python train.py --n_layer=11 --experts_per_token=1 --init_std_router=0.00692 --optimizer="soap_variant" --beta1=0.95 --beta2=0.98 --grad_clip=2.0 --seq_len=1024 --train_tokens=610100000
Below are experts of layer 7 (counted from 0) of a mixture-of-experts language model. Rows are named router (the router's row for the expert), gate (a neuron's input weights, with its number), up (a neuron's input weights, with its number), down (a neuron's output weights, with its number) and show model dimensions 0-127. Each number is 128 + 32 x the weight over its row's rms, rounded and kept within 0 to 255. Numbers have three digits each.
After each expert's rows: a language model's description of what the expert responds to; "gets" lists some tokens that make up at least twice as much of what it gets as of all text. This comes from a sample of Wikipedia text that the model never trained on. Tokens count by the router's weight.

# expert 7
router:081121101090132147109126145166115193183123109117146099123103128153121090180105078112093148116142110139102070122162097079104184155142149146128128074122126180148125096160146146124181105173150132099079116106173146126154171083166114087135165097082086148175110152139112203147184096120120128113178103134130115113123058095105138162130103107087063074089164190131077148152151107104140049109094
gate0:126120112111128110112114180138096157102074135133076140078058134209131153141119163072132137151178136115096123084132095110111135143133090184134165082171115164109115165171066126098129049150085099081128128181164154150173091124126154086076154126144122140115106106120128136186115119182143052116073035119118116172148114144129144123109153078123101104118115140159167091114142122070179139118124
up0:106135121169138089093090103162043111142125079213145091107132125148171166189138112131138113133133109137117080138193169106128099172173098143090118090163113163111125137140080138078145097104112058123113166131125145111119109147133148078166164164132123118076162162154124114117048096134152052106096111086142140125140103073109181116101132135118124157099107150121120151084113065110061079123185
down0:107087165163162144138105118162156189143064174169097117121141155158101099177095149109181153153149097164161092166152177086122085134066100134112154139147191154164123173144140132141095102155110191142128124078090170132112135136101111153133140102146120108074112170105110148122143108112154117104143144106140066109047139121117143145149091153089081166170114093098162105198070106090069089100073
gate1:086133129081088117097172103149088146154164126172064062133144131128113114065084099078074106135113145143111113129188097119145129126121155181117156134157141146110158169170102083058140096166096145106095115106135109105181060159106145097126162140142079191102114122118157148059127097183112132134047111138120107109141137151091089164146159139165088116168083140068144159164149110168171109157118
up1:175131138142144098095092119136124169130072109152093163134088127131080131124104083083143113143135167135138148169209127094124167152126142163141138140182188155089155096155210127111169146148063093144116180082104135079135112159160183091086113139072115096136136120135187146139119139180110162178138135139076139120208116135139065158129162140178154129185053142101165138134112151127127120153164
down1:188105109120046174134191184116092166122092123245097111115142152094194153164142090149099121122120139160101121083140149164154122138115098109147126135184152135133106159146111132116141134192139110109132133108117149102100167087128132103122171077107137190139100088104189118164116072083087113104097109090088137107138153160149094146155145108125177140094125118140159051162162098076123082126150
Word-initial fragments
gets: "t", "re", "c", "ro", "e", "in"

# expert 9
router:148092092111091115083135073126139159196138131094145076132128116181134105150101101099063058078085124129106086163150117092104143137121125137188107126120142155111100072168150115102105119099137109103119078093174089150124132104141155124092198183090076110163085160170114183132148105130134178149165095139107155098056065114109104146127150094123114098061171140158104132120114124121133064085083
gate0:119138132108147141116078154129134093087152074172165127203111103170086111076128176177090134116116135111165086167113116150080069102099131129143192080075095115125135142104125123103082134144117116161141101205141094170153120097174121111130149178111066111113133179119094165164125178084153156080118143116163132173135115123187149112152110134186151148132118108095170145093137216152108123188167
up0:162117087150115065150125148185143156143103192122089140130132102137197153127163137152160211087106116107110105117116175118159116172172105125177069076131147156074101140123139105057188110103096117175205098135082077132169108101155135108118110114094149147124133057178153127075130141143188165096164150164119112110117152139155102134143094149125095080117158152157130134127096107173098103084116
down0:102080098208101076113129100156103121178198141192138110142085122081110123163117132115105094116155115138127155155162102124079172138150171113149094159116140107133088143136147105130158133154071192061104115121115113104107113049139088121120118139096109134135077160126140107109120179125091162160155161098127131187110111091125128135075216079118170158099194170176080149121151172168138098122131
gate1:168108149156123154055111137129101125142130079169165113140074122148183177121164112155104117119078114173143147140103138120127140114101163086170131134104132156114154151067126127068120139139174128177071121142171135140185127133104228119149174160145118162077161175103164184169134181139116121135105099094108139124185138093096151161146124148064167123210056143104090092129103139155156146136108
up1:194140123118154116103130118067158203056127115097123147124141130144104082130152106209099100140171148131096131171138072111160149115099096111135168094131131117122094189109128095104110089130143151109173160098141079071122142178145135082118145123146117103106132083053086154125109089123170143146151129126191125141095152193160189191153115142080103162129116156147181111104110078077070141104124
down1:128110157163083118125130102180143129126138094158131112086140092092190117219134196092099134159122150118116090163129083199139098144135151160171144102138067111200098116161094109099045095115140191091140117196122092110178162110096160116116098061153110145094147145050126090138153149140159190098072156130144171133129140151056118114121138108164127107107130112105119119132105114123138124135133
Spaces and word starts
gets: " ", " m", " t", " d", " n", " c"

# expert 11
router:080119142096125117114143127093146147161155103099178096069077103203119093121081082083128121060113154131065121175171122105144175157123167137165104118123129179154094071169108141065148078102129104100107068119165080149152137152149140088159184145114105068167090157152151154162151144095138130117166137134147176114145100084132112157117115143082126119052147164139081152080122118101147073152136
gate1:142123156080135158124126140075150154161138143123101059121050116129070092111137037168131067132134150137135137104121176147065124143145142100077072141175152070120159120156149117138095114112098126114136162153139104160159157091118185139075151117126154140130152056078195193150102118149106152102134103134181127157138132164133103117071129114076178111109161108073116134129068189130130095119148
up1:153139112143196156151149122106140142114126146115151083066057067120056147122174092161186147131128173123080207109144195172142123132186132083133146166101114121141113149145115152147093099148099142114200139134093119147147137126167195089111091181117112092097127139141158203114129112117113148114125146109145060102185098152096095113147098092110138087129128108047125100107091151151142124164108
down1:124152099119153136151123191157156132071105114141092136144213147133100158154143107178113076041153081121095123148128184141153171186133112157120162113160175152130089153077121124158088155180133151140092094141126187187108116168135115170157098077106113138119107081141161204160141104141138160115144139141185057164077132110128110131189133143178129152141111132131174120130119132065114089122095
gate2:109098144145119099046096138160091150101132091128174088171148139175134166163126185103098091102114090190087119060155103128071164189109123114115085124169204143112132138166159136130123143113109128160141066129149178179077165086130152108140068161142088109137156122126158106194119114080139098105085103131182115153148152142140184118133096150164172137084187142102143135098128126077122141131162
up2:120145123117126103156155146113098126177157098102096120132134120068134145117169103129158123118168096141151096140125114077173074143141135189114106196091135097156143146061073129095118098092133123129146238164076136184170123168147138204091102080171130060101170111131143122110154087088150148147123096200167126133074129073128098137161117123043148116121110154104120097134133162148118122118149
down2:145120162105091144156130137149117110178134130112170106118158112154145133108120101151122115135139091125074122158126172101104091062091101193121138177089169153142106131082111159138104201164107148078146122081143114131147147156134118142063191133086113122079160131152179116129122058114134098130142109165162154090188103094166127087137157096174150094113114114067130122101130248194151074129130
Capitalized name starts
gets: " B", " L", " K", " C", " T", " G"

# expert 12
router:143115064091104086076145141087102153173197098115176111098106131136118082158105084134106105065130128060128068129118140087112148139133119136137091081071099145129111107132124177116134067151097096116071102134184122113135161121152119080132135129108129120172117173174140199131183135146153129129148121124118126036116113094128139148083147062110138057123196163121124151126124121113126055152085
gate0:106165065121166114175110119111090086110145113117167138114140144109097128089110161108060124113135159109125115117186121082138146099093121107079096150103094109170093135144091120082109117158105072095146106173133156173168156158140111060109122174151104240152139115116112166107097115169180205143143109106110138150185099160125120127133180104127100085144182204092125157137120142108083126104182
up0:124160091177150123195122120118148128100057110115090170137150086098110136088115149158129079102135097170117132133151149157104163124142104109142140155158119084086212137145112144070102165153103166143185099139113138128141117166175177176079137176124091153070086114111135129125172092141191116178105229101085136104120144170080175157140165157114099161133126159080135134183151094153140163141138
down0:092125092155096094100101152087166076127140092125147135157112117121194176191093126129185120152103123089184108138171120197089115143081131159175156068087143115174086125113121132139130126123126097155164150091126138144052140125065186129178080101137154089155194139144067118135120168088140127185083139081130093103118111062140096139155098112132104141142097061130148131176139118124140120102087
gate1:152185159113164137133170098141091155154133134131123129090180113089154149102137130114153238117172089106170084143095111147062113109144114174162098156103074142177143138134109178098106120112173105087096108180159087153101174150126108103134144144115128085138105096111129086139150053075100134148141017101129130151149068129099122095120133136178124129125094152128150133088152100075127149155068
up1:159190181083140176091157149080145116145160112139177132131085063115086123139162125114176132077150150163121056132179123122099101114083170100170120100103094165163175112110146080178137192140127064069155142144126162118124100154144154142128191102089095138144158096112090095169086073116126144176170135138165140118138165100149149104122090122130131194173132158119143129112142118064122181136093
down1:136064135125131127116207133099196135106122134099086128131142138121096131143112156096072126181141140135144161125150141100115108170136120086179102099109207138108141149094131110156131093084131165155148102073205088135124081129103183132142112131163154205089103114128168062146146144104141154135093182111045187156105151099049104064091136152137154119137090120121161096094112111142133105146098
Adjective suffix pieces
gets: "al", "ar", "or", "ic", "at", "er"

# expert 39
router:147116127098138130109095093092122204174138134100141079094096150142142112134091108146100135078109131103094081133159104092130152143119164144195098138126096186128142128153107200062143054087164089091088103123131102139171142102129136118109162171087065103174110215135142188174194110105172152140117118136102172077139123147139116185111165107096081100120155121129106138174085169126133112097139
gate0:166127149169126118107125138163144162135143170144114121086120122139149140138160140118161095143203169173108097107166119130174141190086166129103165100151104143124148144160191144080047143078212121141080148137135116180099211112154115105076113198173100139147153131157121120116117114095152168148134059097114115124125110119102098134131136055056152099143130098141140117091100048136138135083113
up0:084127148125151128085179117168148120126154142089138117157104164199126162154106126113095128054083116148131123108085073176138155050108133174120120134118169114148167166145201152172144155060077121112113134164117076126081114133141091131118155081102098094107119120059095133143127141181138160134114159132157136172108090127104114153146111156067094130154040089121168104169118064109088149149157
down0:124150114166112117147096147155109125113193088095142131090174181180084069111116102056137162161148108131131099139130173147094146120068128086101125162112159143116148121087111120119156199122231107146153108081069119196119128139100091091155089142151073174108147079077189098091116105100151142132143158123150139154094131147125128131177087150150150138132104090074149080111141110119116131066089
gate1:118100126160187148154114111138098139134143136092135128134143106128187162121108081160125186092079118089147138165123155121088152125135155088146100076132086116125174079160114110170139164114120043100039158126152067136141111157139147173093128119061097075201105128158114101149139147079089131135102172130157164078117151088130106143133165139088087136131127057148167146067180155099139096146081
up1:127121097093113149120104093160121089122105116152162164169138131172110115132145141030144097142120126133128083114118124111161170143150194197102155133107175118109144130145140167152102119135169100178129075119080112151210161061107118077155131120116101170098089131140180121121100101099126100132097137144154128150172143109129127162045138093174096112133055161156080164129045103118052121147136
down1:108124124134117127090120165176094141147102169108139149165104108138130096105221099109113089106157085136095108095162139081056122113061139150093069150091198159098170148156096080138149152120091090083101103107148117189193106106127109116127151181111152105154123162138075135148140127097062118108138148118131115097129119106100113143065113108163180146088151177091111112127058131196096090141157
Closing brackets and quotes
gets: ")", "\"", "}", " =", "]", "%"

# expert 5
router:128135070104152098103131144111154197175153101073155123118081148142122096129118080104136100027111157104091097107117140127158188156129121164197115103152133184131140060121128145094154066089152085059095091144169137155131167116159149136145145153119083105179087193183154190153176133090163146158130125153123159114128117135115149155150120109127082078120173141103113132154152103125171097087129
gate2:140136096140116112112158047130117170106085116170083165213135193132124089192121110145118096180130096142147102092140100167104110161137134152107102126127124098122134116121149088140084068100096044115176129113127153129106134069139126061090084084060128115058105124155137088162150159155107104135169154136167120126106156124093131133060147164131155119083081118108133100183150151129078079152139
up2:108158115149173176103185124141126092162099096085108109155121146203101116156140116107168133187152147142149101053186132153117121176089120122125141079185099110119110136095141138135105150077086052125094135158130138079042108090127109109145100152039128103112084135107113154139115169142111155105144110129188125090109132132155119140082085146133158119097158124078164088192153107156058113125149
down2:122186084112101123132150084143166107169139105118148122119142164180182168153066137093108185123112236158201163093110101107127150142107131092113164099118140105121163096132133194115131160110137109143142155164131136096151121130107138151179127185103114096108135082135165147075144098115069147170099062089153151087146098105111156173137083078148126064153126090087175125129145118123070177117140
gate3:167158154162120070135130175159145221106053130167081141169112110107160117078085082043158120141088075134106149154182137052142156133150101146125150136154082128096139147166115117084128137142162091131144154134145122125129124156138166114067125126139152112145159109182138146165129140146108192140085159090121141157119095047130120101142135135150107134158178148149151127179088083079096072162125
up3:098104133089100113132115081129115109111173118104136112120140136192132133223111143192102171131151178146118122138079106220135101093086144094117116091108144149126125081094168108145164127091086163143159088148097125171103141137099097135155117165149125121100112121125094125122175088086114090077188098138131117115124139246160161110135122089122118090088075094081121167099163136189118143084143
down3:142087093108141106146141130116115151102117132146122105143185144115120104099112123152141097113151167137143128150142215173053129109133090119112146125114194139126111080143118139133152125229083084117077154076112111166091170134155108150183163166094114090146095090167126118143089114132165081043083101167113110125113124197177124107095198120100153129135098073130095079085166163129162114152112
Sentence-final periods
gets: ".", ").", "\".", ".\"", ";", ".)"

# expert 36
router:080097115115113152102164124093167176149156129077148097118068156149112039137076081146084086074117139100105097131112095069128145170117157142161108124146138195117111066120113173062151091110109141116066051142164103082143182116113120089119141144122089097143135165171122148186167093109172155148125132166092129104098121137100137170130144133098084093084154161131095124160081155132170112097129
gate0:183092173079200158172171174149156078105159121123165127101089150179078138096143157192155152128130158154123137134153134108085143141110112147161094146127145089128190108101177086150140142099140088079155109133172144121188149172066145132140143127193136126087140163127078142106160103061156129088085165158128128145143122134107195163114161126087180117127125120093116155168109166152112178120064
up0:134104146142249170141134094111126174114121070127175138125106138125142128141155160174130120198124084136144123129084190101116113171113100140107157135115132130103169179125156129103161162112134150074129198128089090101134112155121117099144128116149155189119176157180137139087113117089114183106103137155162135154080097149070167140092093065093102146151197065105137087168155120188140136125115
down0:139132166146158140098086113114153092132102140121140116160150113168120225107131116089142079193124078129119130053096194166143133219105096150111129106082178112076192114148190060124125088116141141148131174100140095189084072121176095117093120147130139134157197112125151137098110132123132076141128158153117151119109166129107116103125133131121128139109116095129106114111134097190173147050118
gate1:131186145173117165138150171181128098127142190136125122117106105140127086179195098119168103152116179073136097163169175126132133157093167148135132172133132097158134170120095208084097093135171128144103128146129122034143091110171114156139134093117107113078123143128106123142117077156140137088160094096153121063114058156159134077107070189092111156127184156119117141103151087162130092093106
up1:093123129152152077139158112123142189132139066107110109115154130210075138110097134078129156082133103160129170124062069209139155122155100167114150156135145144132133208122189125166128140091055125109121094138110110137088126154119132172128117112168076147136200128122127140110175134112108148125080132065073152165162179125086097149117123133086102100091093124143188144146109081096086145153105
down1:175031080094089134165075161167124152161124149182130187174180171104067106113115127098063069118166109107116089100145164101121071139065049094089083111125111156123095148064120133137156127109133136197142117090082135169101118142144135077085143159118126159121144114115138147104167113122174173129130107104104112143157124170107097192126099123108090100168100157135126135121130132143136153101111
Commas in names and places
gets: ",", ":", "),", " –", " is", " was"

# expert 24
router:105098091080101106132118149113115173163111143122147077111087123161138079113088103082108108083111101105059102152085151079133126118101147134144128123136165174109129109130141176118151080147143093091082085148151141113158168130122104115077159163118082112150152179144190155169134107079142190112176140113087187047059078106153109185120096113072128105097115120114116118196095135121192116105111
gate2:127109134121136123165128133088126147133103128119106117127064112103081160097115132118112120159134109191101129056168169137151165078048113152149078105131082141075070119113122114144198166186141121078170096138155102129125171160165156095125110135138148162116082122154132104140135099115097087142152099117185109158161200151151140106122185103033090136172109117148117139117140160143178125131034
up2:120163117122212101145168101085155143138103140139098119164092091105110117115106121145157108116092153116097112085223094130100130145146128170087140246161132142119108170138135125173169183165158125090151127114155154141138165096104089101074089129145128141083154165132106086145088163153129153123166142103191095163174162127131137099128134094089101138159187118114107157162101197066117095127090
down2:165111170141151173085173109138148102142121166096093090134171177145147066158101102142115122140104126057120131111121155147103114146113119072105116124110135095170191123106098121187145103099125204085129112086154099156161159134110133125038156130128090121167125185127137131106158123183058147157068131091124140157167100136169170133178136152197144090078160203154124149121144138123081141149159
gate3:093061062106210099065101063160123105130147173140126119167105079173143141043092180144123173100121109095107137132128121130159134108115128153138145077133156067136132114127123091136116191118121166104069158110159101111087102158052126149147159106130121073116103133169131182157146152095155107152144141135153160123153098126109117101174104112177132105096148133125088070116102204173155100124140
up3:139099123128172155106091138139151184084113096133090180143173136093148160144140119149134090167180186098157138165152066168132122110086141168183095114187159164114175114054082115090180160098115128124150076106154126140189107155159165147124151103106121116072111142126124162133149110187216175151122087127158138125122148120161118196137108130145096139117145102109193079140131124179099171148164
down3:108151092090138083059122143173112105155065100145165145144213124129110085117140125099128178097111104103120049171189104159165174136116103130106096168124168170080161108107089094151173126183141119129156106125186143092096118124096081132150154144149179172166140164102106117100111122125117117105148110118127142139135136078120091088098153156168180111090187163180098092156091136159097172183147
Infobox field punctuation
gets: " |", " /", ":", "-", "born", " ("

# expert 18
router:088139116105125113125121124096155152135139122070144092124064118117128071143084077098109120042111107123136095120131134113139163167154147158163134080159091182108099059111112120110124095101120124098073034134171103150162172109157142135130136147088069132188125177149159174185215112087168139136145130167126121070112115133133134171130127121122070069098176145113084129148131156147150083098142
gate0:119120134123137119145099081110130093150147149179109127138111126203129102089141094168112112168128154094202104100131202137142190131163139155075188114100115147187139088121126183182092129114159097090150170068154106102156101164139103149116114118097128092108155151125115115131146144090158149069156110156183089080090102087100133123099108131071218073096084126091125114162109162131145138076165
up0:121132110169161145115172138140137130086130100084081123129158116066151126138103087064141180141126138109062164145183135099181055124072050087204091127175128117141114119065109094069170125136133121139169161114131110150067148174123144119038129094129103152148095127118118130150101122179115135135126118111095112133116105101125077146091119131157135198133118157156131174082087136079160139135082
down0:150080191121128138117103127138135139156212153112080084163134126137130078176104157154144102194156110112133125069098093149107155153206074126156135098158096081137102145124146197116114155120127089095144094150172125179133132147151137196154136171155092122108142072122128141136165173096157155172112161160186114155144118141120126110165185147062071121140187137142123115108099167180120125160186
gate1:128129153191143122127154129165174101190153120203149166105131122109132098170147134145094121165125117152145130104160104130102162126102178150146107101173096122101086086075110184127090157086113137086208089062144159121084155085102100123111126144167172143183061123139109124171138151148113169152111148157137187154148138183086094085096158127107159128073092130125176166080183112085169147119136
up1:086163118174175143116150120143133104158084163096130085137107088118158157182117063102122071175159134117114104148137111096109199101143078137139155115132111063118085113193167145153168164136076124114123140102086108122099146145127147132067183116082080141134114126122089135156164155147106153130181127097153037113158114174116155123150148097046179118141083093190139128097136153094140134078157
down1:091142092117158143083136172123129147126090139130102117147146105047135133180139122126114050137105088130178099109176089076133122129185106144168181161183155079177135093121155152140178201135059075080137095108066144144134127104158185118097082141154121124139111101111069160128145131108148098140177132131100111188150128138103129088116155131067154118093098130172151132083121139128154075086173
Clause-joining commas and conjunctions
gets: ",", " that", " which", " where", " when", " as"

# expert 2
router:095117089078151145113142090106140210144165116100158041053089148176143113116075107143128107116110138119108103132139105075123143198141127167134127137127112182128145115133138165107114137107114082121127058091146128154160142074139105076125170149119074099181133191161147170192181105135188151154163105146091161104100103102149143161138096106107135107106180125123091182120124099106117078070111
gate2:136121115149112179136110111139180108124098195093136064162112140121117132172114062155191151094110132120187163098135146163050181060061131159115118145129109107108153129117118077113142099198117075125127148123178092131129136090137089141116130184076096096177100186108101087154122099100137125122099175069085168142104142166128138126108079120162141163124143156145116142140111101156142102216120
up2:110149154117204130126150129104166107125102056119140123115149098093131077073180145100043122151123122190133161127124117168174134094225194146142182089118104133129101149115155101121129095087097189085133120181114137125104152148138178154159115150193102124093121123111171139110169166206141132067148145146165113125164112107152135081140117117117175093126092153174123144120156171125152104085140
down2:151121214153112136165149088154121163180163145146121122106070163140136109117086117166170146126135127142144120168152113127188098103118168072066135103140120100122133113090137127088108113155136079153189078100122145133081076095194128168161164147137121122133100065149169157131170130123168095129092078109096104134106170130183218131131090145090173090156129125182132132089153115152070160167167
gate3:156119136106187144109149157172113144186177085144146114137140131128143176124125108078113108092159106133113151105167110095084107136161179176187157207099176115164111142126196096177211133103154150167088194140109102155174143150126153178129156123113137191129177115126117137103128127156161147165114144153106162143180152106079134093174207140075163159124136127132108112111128149141178133133190
up3:099138121099110165134070130087117146158078109099163171073119123166128133104179132169123119117102089104110153173105163146167094116112116153190134101126129166065139105114080121115065163094129135139071165086152083104139103140085111150171076090060131104111199134202118140088041151110111122117101120129170113171094095142103106053133077124161141114150128118112155161086093127121119084163146
down3:071073113170144102117086083086116122074075120106076181112075110126142197138163150155085124124112070154134162104140115183142140104141153117144138188169117182165137167106101087129160124103174096137115121082101080154155116150148122106152110157103248121181190133155168135117166154106135116152086114185127081172139126140122131107108184170131116130109176127093142146151134112166136147114142
Numbers opening table cells
gets: " 1", " 0", " 2", " 3", " 4", " 5"

# expert 28
router:110099089075110108086141095105117163147150086127170116063063148165124101114130101107122101099094156117101066132148141104133174120130089175116082121105116190147129123141093123147162136096108124108125055138137057174142195131161180078127165109095084120199080155132163184157116075095135154142121098085161146121131087104136129155091076102096105100107165160156072102106141151113141069080130
gate0:113117103156109145061105137135125170103157113095133050163161099096157176073139161150122141104108113160131136099115129104147103146142133141126097126127103098114150052168149116158106143124098132176144159098098147148151122168045054114134153159062127082097112102138136130130160116201144179129098128163175142152136147166101169112158109034149160146095096161125151108148122161160092053104055
up0:102100140122174135146110083108066114127073114161184169087117149163131103085075097155086085043147121113167101079137150131094101108188107137117169129122122097078140119136189119110155110061115117173162111092045200108144102106135105169156097109105145128157118129126151148195115106169085125132122102091132173101135106127127164121114121084121164199084118120103126117164111093168096185127144
down0:145140132085188120128139125169104087156166076123108183133157168179131085158156094186177189113109119101143126117146191139083121110176100122165098150172130070100089147135074118169167154152132149099151090185148176133134178152151145173119168116112141195162092109116098145132121081149095117058128115061123128084147147115134126128138165154131106153104091094143137092164082189088192120114111
gate1:116128106115092084154162126141171157108143124153116161121100166124162122144106079141087105075098101124169170139168177138049147144189105101169053127108166151186130126127131116114113072088191131111187106114127099146101185121173142141142147118162097107150212114079163148174171112147080093075078098136143084121114137178103142150172107112122115098130143118144148127098173156142067136195122
up1:129153089149148173110138152158154070069135156154116120147104151167146140150100107170135173095189119132150177101152144129074136104158110101131067097157162095164103141098155148107091044139159066152160195144114185081121138147203131105151141145136103128099160149110140139122156183127070170059061168116104124109149145173124165123141145149103102134117121154187123089105172127161067117166125
down1:123121150161109224137195149132163104076161197136062136156184155150136140147140095124157158090174141085117142194126147118057168104131115090090127086113173089086111174074083137152119115122131164149154140151117113144151202158105160166103129123141129079146078106135177151108114175169112119132092118086173147122074124142126130110124149185095116144117156124094176140129148108176192105142118
Word-initial consonant pieces
gets: " f", " s", "C", " sp", " rec", " sc"

# expert 13
router:090124115090159082118138128151134173190146114084169071089091155188177092113075110138105087089099134145071089123097120100098148203118178155141076072151128178172130092143107141087138119135118085096121093130151129135174172143141121096113192175112093116145113167144128136148181141078142158114117096135088143128088117099134095160063143130097149101061132112153088165104082125128140078073108
gate1:121106125127112207081166141162110167182125083076132113103103172186169124111115086122159114122128126137086113134128145146129157101114178146143099151171084117155164079122120136123140123165196143079204087147093150105115178157150079128085180181081160123133092111157153070155139093091137151135175130141105186179122133069104088126162166107166131134076076142189126141086148153119175118126112
up1:125132126131122105185059173078078127107114119140111100229153137091102128158136202091096101106122118111126196156135112117115098119114105168127123121137146146088063148118116143158105126131049102147109111084111123154134078140097149138135132089179118118200174143124101170133114162082105121131052160085137090036109137154103118180148096157132137122190146119118139152193148107142090135116149
down1:137122135124085129169121158148147143134099121145130125128113117059127116210119118074126135164128130105095108089092122120097109162108117140154148094073094177131094143101154117173134101177128085109198116191160122130111080163170101097160119137153075109148129127152079199069168083093162163096155165161151152094117103093093107132193091097057109170163132072134088156131084104160097164119179
gate2:172106125085150127129119091125116134078184101115116154102083124122152085218140149111086099137095072142137089135119136125111141123129113095107179128141108131086165060062111062085146148082118145056174145119151153112163134110103084122093131079154129107122128143146075127123115122165114226131136160136183161110200117137123114149147173156207122165103147058077110139135106089108132136115105
up2:080102138208132075151165160142143178141115123110116089156200098152100111096083103108081169129134130145126121117145152153110188150147131110107152136194191153145110112159145189046165162116145100190133115132054105095130144145096164085126102118145076104156124162137122118138125122080145071121092135083157107123095094206118116149125159142062148151117142157105175124164155148199128155116119
down2:154100098124112203120124124162151136168166131158131124110150194110092137089083169121134179108080177104177105143090102188166161080086150147144137093160151109102152087075163171162127117122133175118112129146109175073139104114112107121151157102124153163149070186125157169162135159092139145155178181129119108138112172155156108132151217174099170118115168069128106120151158129053144165150125
East Asian name pieces
gets: " J", " Y", " W", "u", " H", "i"

# expert 26
router:142144123091103127132117099146151202196200082140163057112126134138141098165108086080122122106085156118116103151134150069138149158119122137132123112134112142154122100127149171092123103140116089132126058133163131132159143078190148116148202168101069140182094168161117155204166100112135206150141087151129157112078102084122117167122087116126136105080179123130064148151079132134138091090106
gate2:109115142136065119121111119051125110167100169099112150070115122101131140134108107113174154178146086131114146134187115138211131144152119069112104122142120154138115111132175157192153083128065057093162111193141101166159106111145091123131136095090137108147106136175135128137135160107162112109152151138134122137109152166159166132062106155107155066116136110160084101096197101121121069058204
up2:091125152164118153178111178145124097133123139142130137117100115127169140111116121141145016099160081124134156096188092126148160147113131109157093130180174102103123151060081067088108149184086142157121108206106116107115112126199118119096153148143110112149139120148164096159167139090155132173053131154143132168155064147144165125165097105102115125114094107185118170101184107157090068138154
down2:142131200128132130149138101107150164101132112100138093120162120107140145137113082133150101132108118168150125105151149064123061151168142088105138136138122121126160130158078141113089087151129195132147161109136128180118057125189159120090153127182134158179118180125180117107120123160147055119119115109074082143133134081162214177142062127162090111194155089137143080111140180149093061134085
gate3:145122124188149111140125096122172149084094149135146108101117120149112135166102100126143089176148106100136090154134102071128115212188134113107142124136056131127108114153086129164196097159110155151148127089162122116090092123163089112159131139093131125097142175074100067092149111116162150112169141116075159116123143169104113237125149163137120186156115075137168125127212123099071114159181
up3:162130147140121121132180100088112103146140129149164124093158122092106138140158105126097103145115096162063098076146123092068118185144079087123148139119120110117076085102156116128144140147153108099091113108128201158095126028155180091120130112123121087155090118137067104196198095148125055136104154064129119084134145117138129109132176126115122127102136162128163157154032121197134092121137
down3:156101153096094174113133148145171171135079102100059084073142135131112101117137107169198152105135110101108104105114052148133150142049085090109123119087130150121145119116140143170092137115124099138155108085123157089161185107056127115122174165116102177135127189158151130151141120117167124124142141156170068125174099130149119129096203137084143094100150167079071125072118173130154059151111
Counts and quantity values
gets: " 1", " 3", " 2", " 4", " 6", " 0"

# expert 23
router:071126104121115074142084094137120189160126123107159113120116145132121111141122081117087100049109142140126071129143148066117190160109157152140137132160088170153133093170149145111175050067122115089084035133174138134151147121126114113140180121114110114131110158165161168176140089087180126150151118113113170106087106100102152159087115089123150060102167123124046147132110146127115076079146
gate2:097154111143123102190144112147189116171117119110167098104139122095173039127082163138139060067143145140149138188122148118155137117108142143142151159153042103097137139114120095203114146147163082132154113150090114134156140082129127084107136156102166146142126165127184166073090146164122108093160106117138056111108144170126150093161111137106115052132130196145131139131148125096068183081159
up2:150111109147181134146131105082111175104140119109151169132151158148096125153135112154111098104140114138136155128135161120149171148155129094100103152077181092101152119100151109126181178130167186161138112116136088099133146169124106114096096163101115116133083070110067126181138082093138214134103094185128157186179133163095153127020113156137110135160056176122112079090149097159184124097091
down2:126176088096164205185137146138163176140216190129132139126138120121097093100108116162155123086092153143185147154135054120154116137113110124136120079112133116115117156133208122098131117104121183143072138138167144150095142136164137114084088109076135171188137128134106101110189146135086107103111162126091151086083048127107134137138133104177115135136166125168130138173211117147157150182134
gate3:147112123098109107151099141141163049185095130177129089121120111085149097148174096127123068108160160143154136152135119127098121129174134089137100096131096115138144148106120190132113116180102105052173154138098118102072154069088102152132182064110152121134143143144188187100129134172178138144189177084072097147124147168118077152131180097106129124105144177152088066155148125112087130086092
up3:141122117084163151142176137109168083120135145144072135094103107084175174125088110125155126153090151103124208086154106075110147119148161160079154104126133085200129133101189171173145140124093157120173141080106136111131159080209129112095089140131127175128124157106077144106159140119109154183145122157126178098116114193204126139099121122143107123072089116170191103135126140115192116081114
down3:116135183133144136133085128146178097121143119155132112073138073091115069119156104137174152134170121197119113131122073130078131133118107058090134091139115103130136170182126118149131159133144130074123145175157104141087161124101097123121157101078133148130164165112168139068143174110130199129179204211082137172175064144130177193167127103147123112116176141165090114144146085135103127101132
Common prepositions
gets: " in", " of", " on", " In", "In", " at"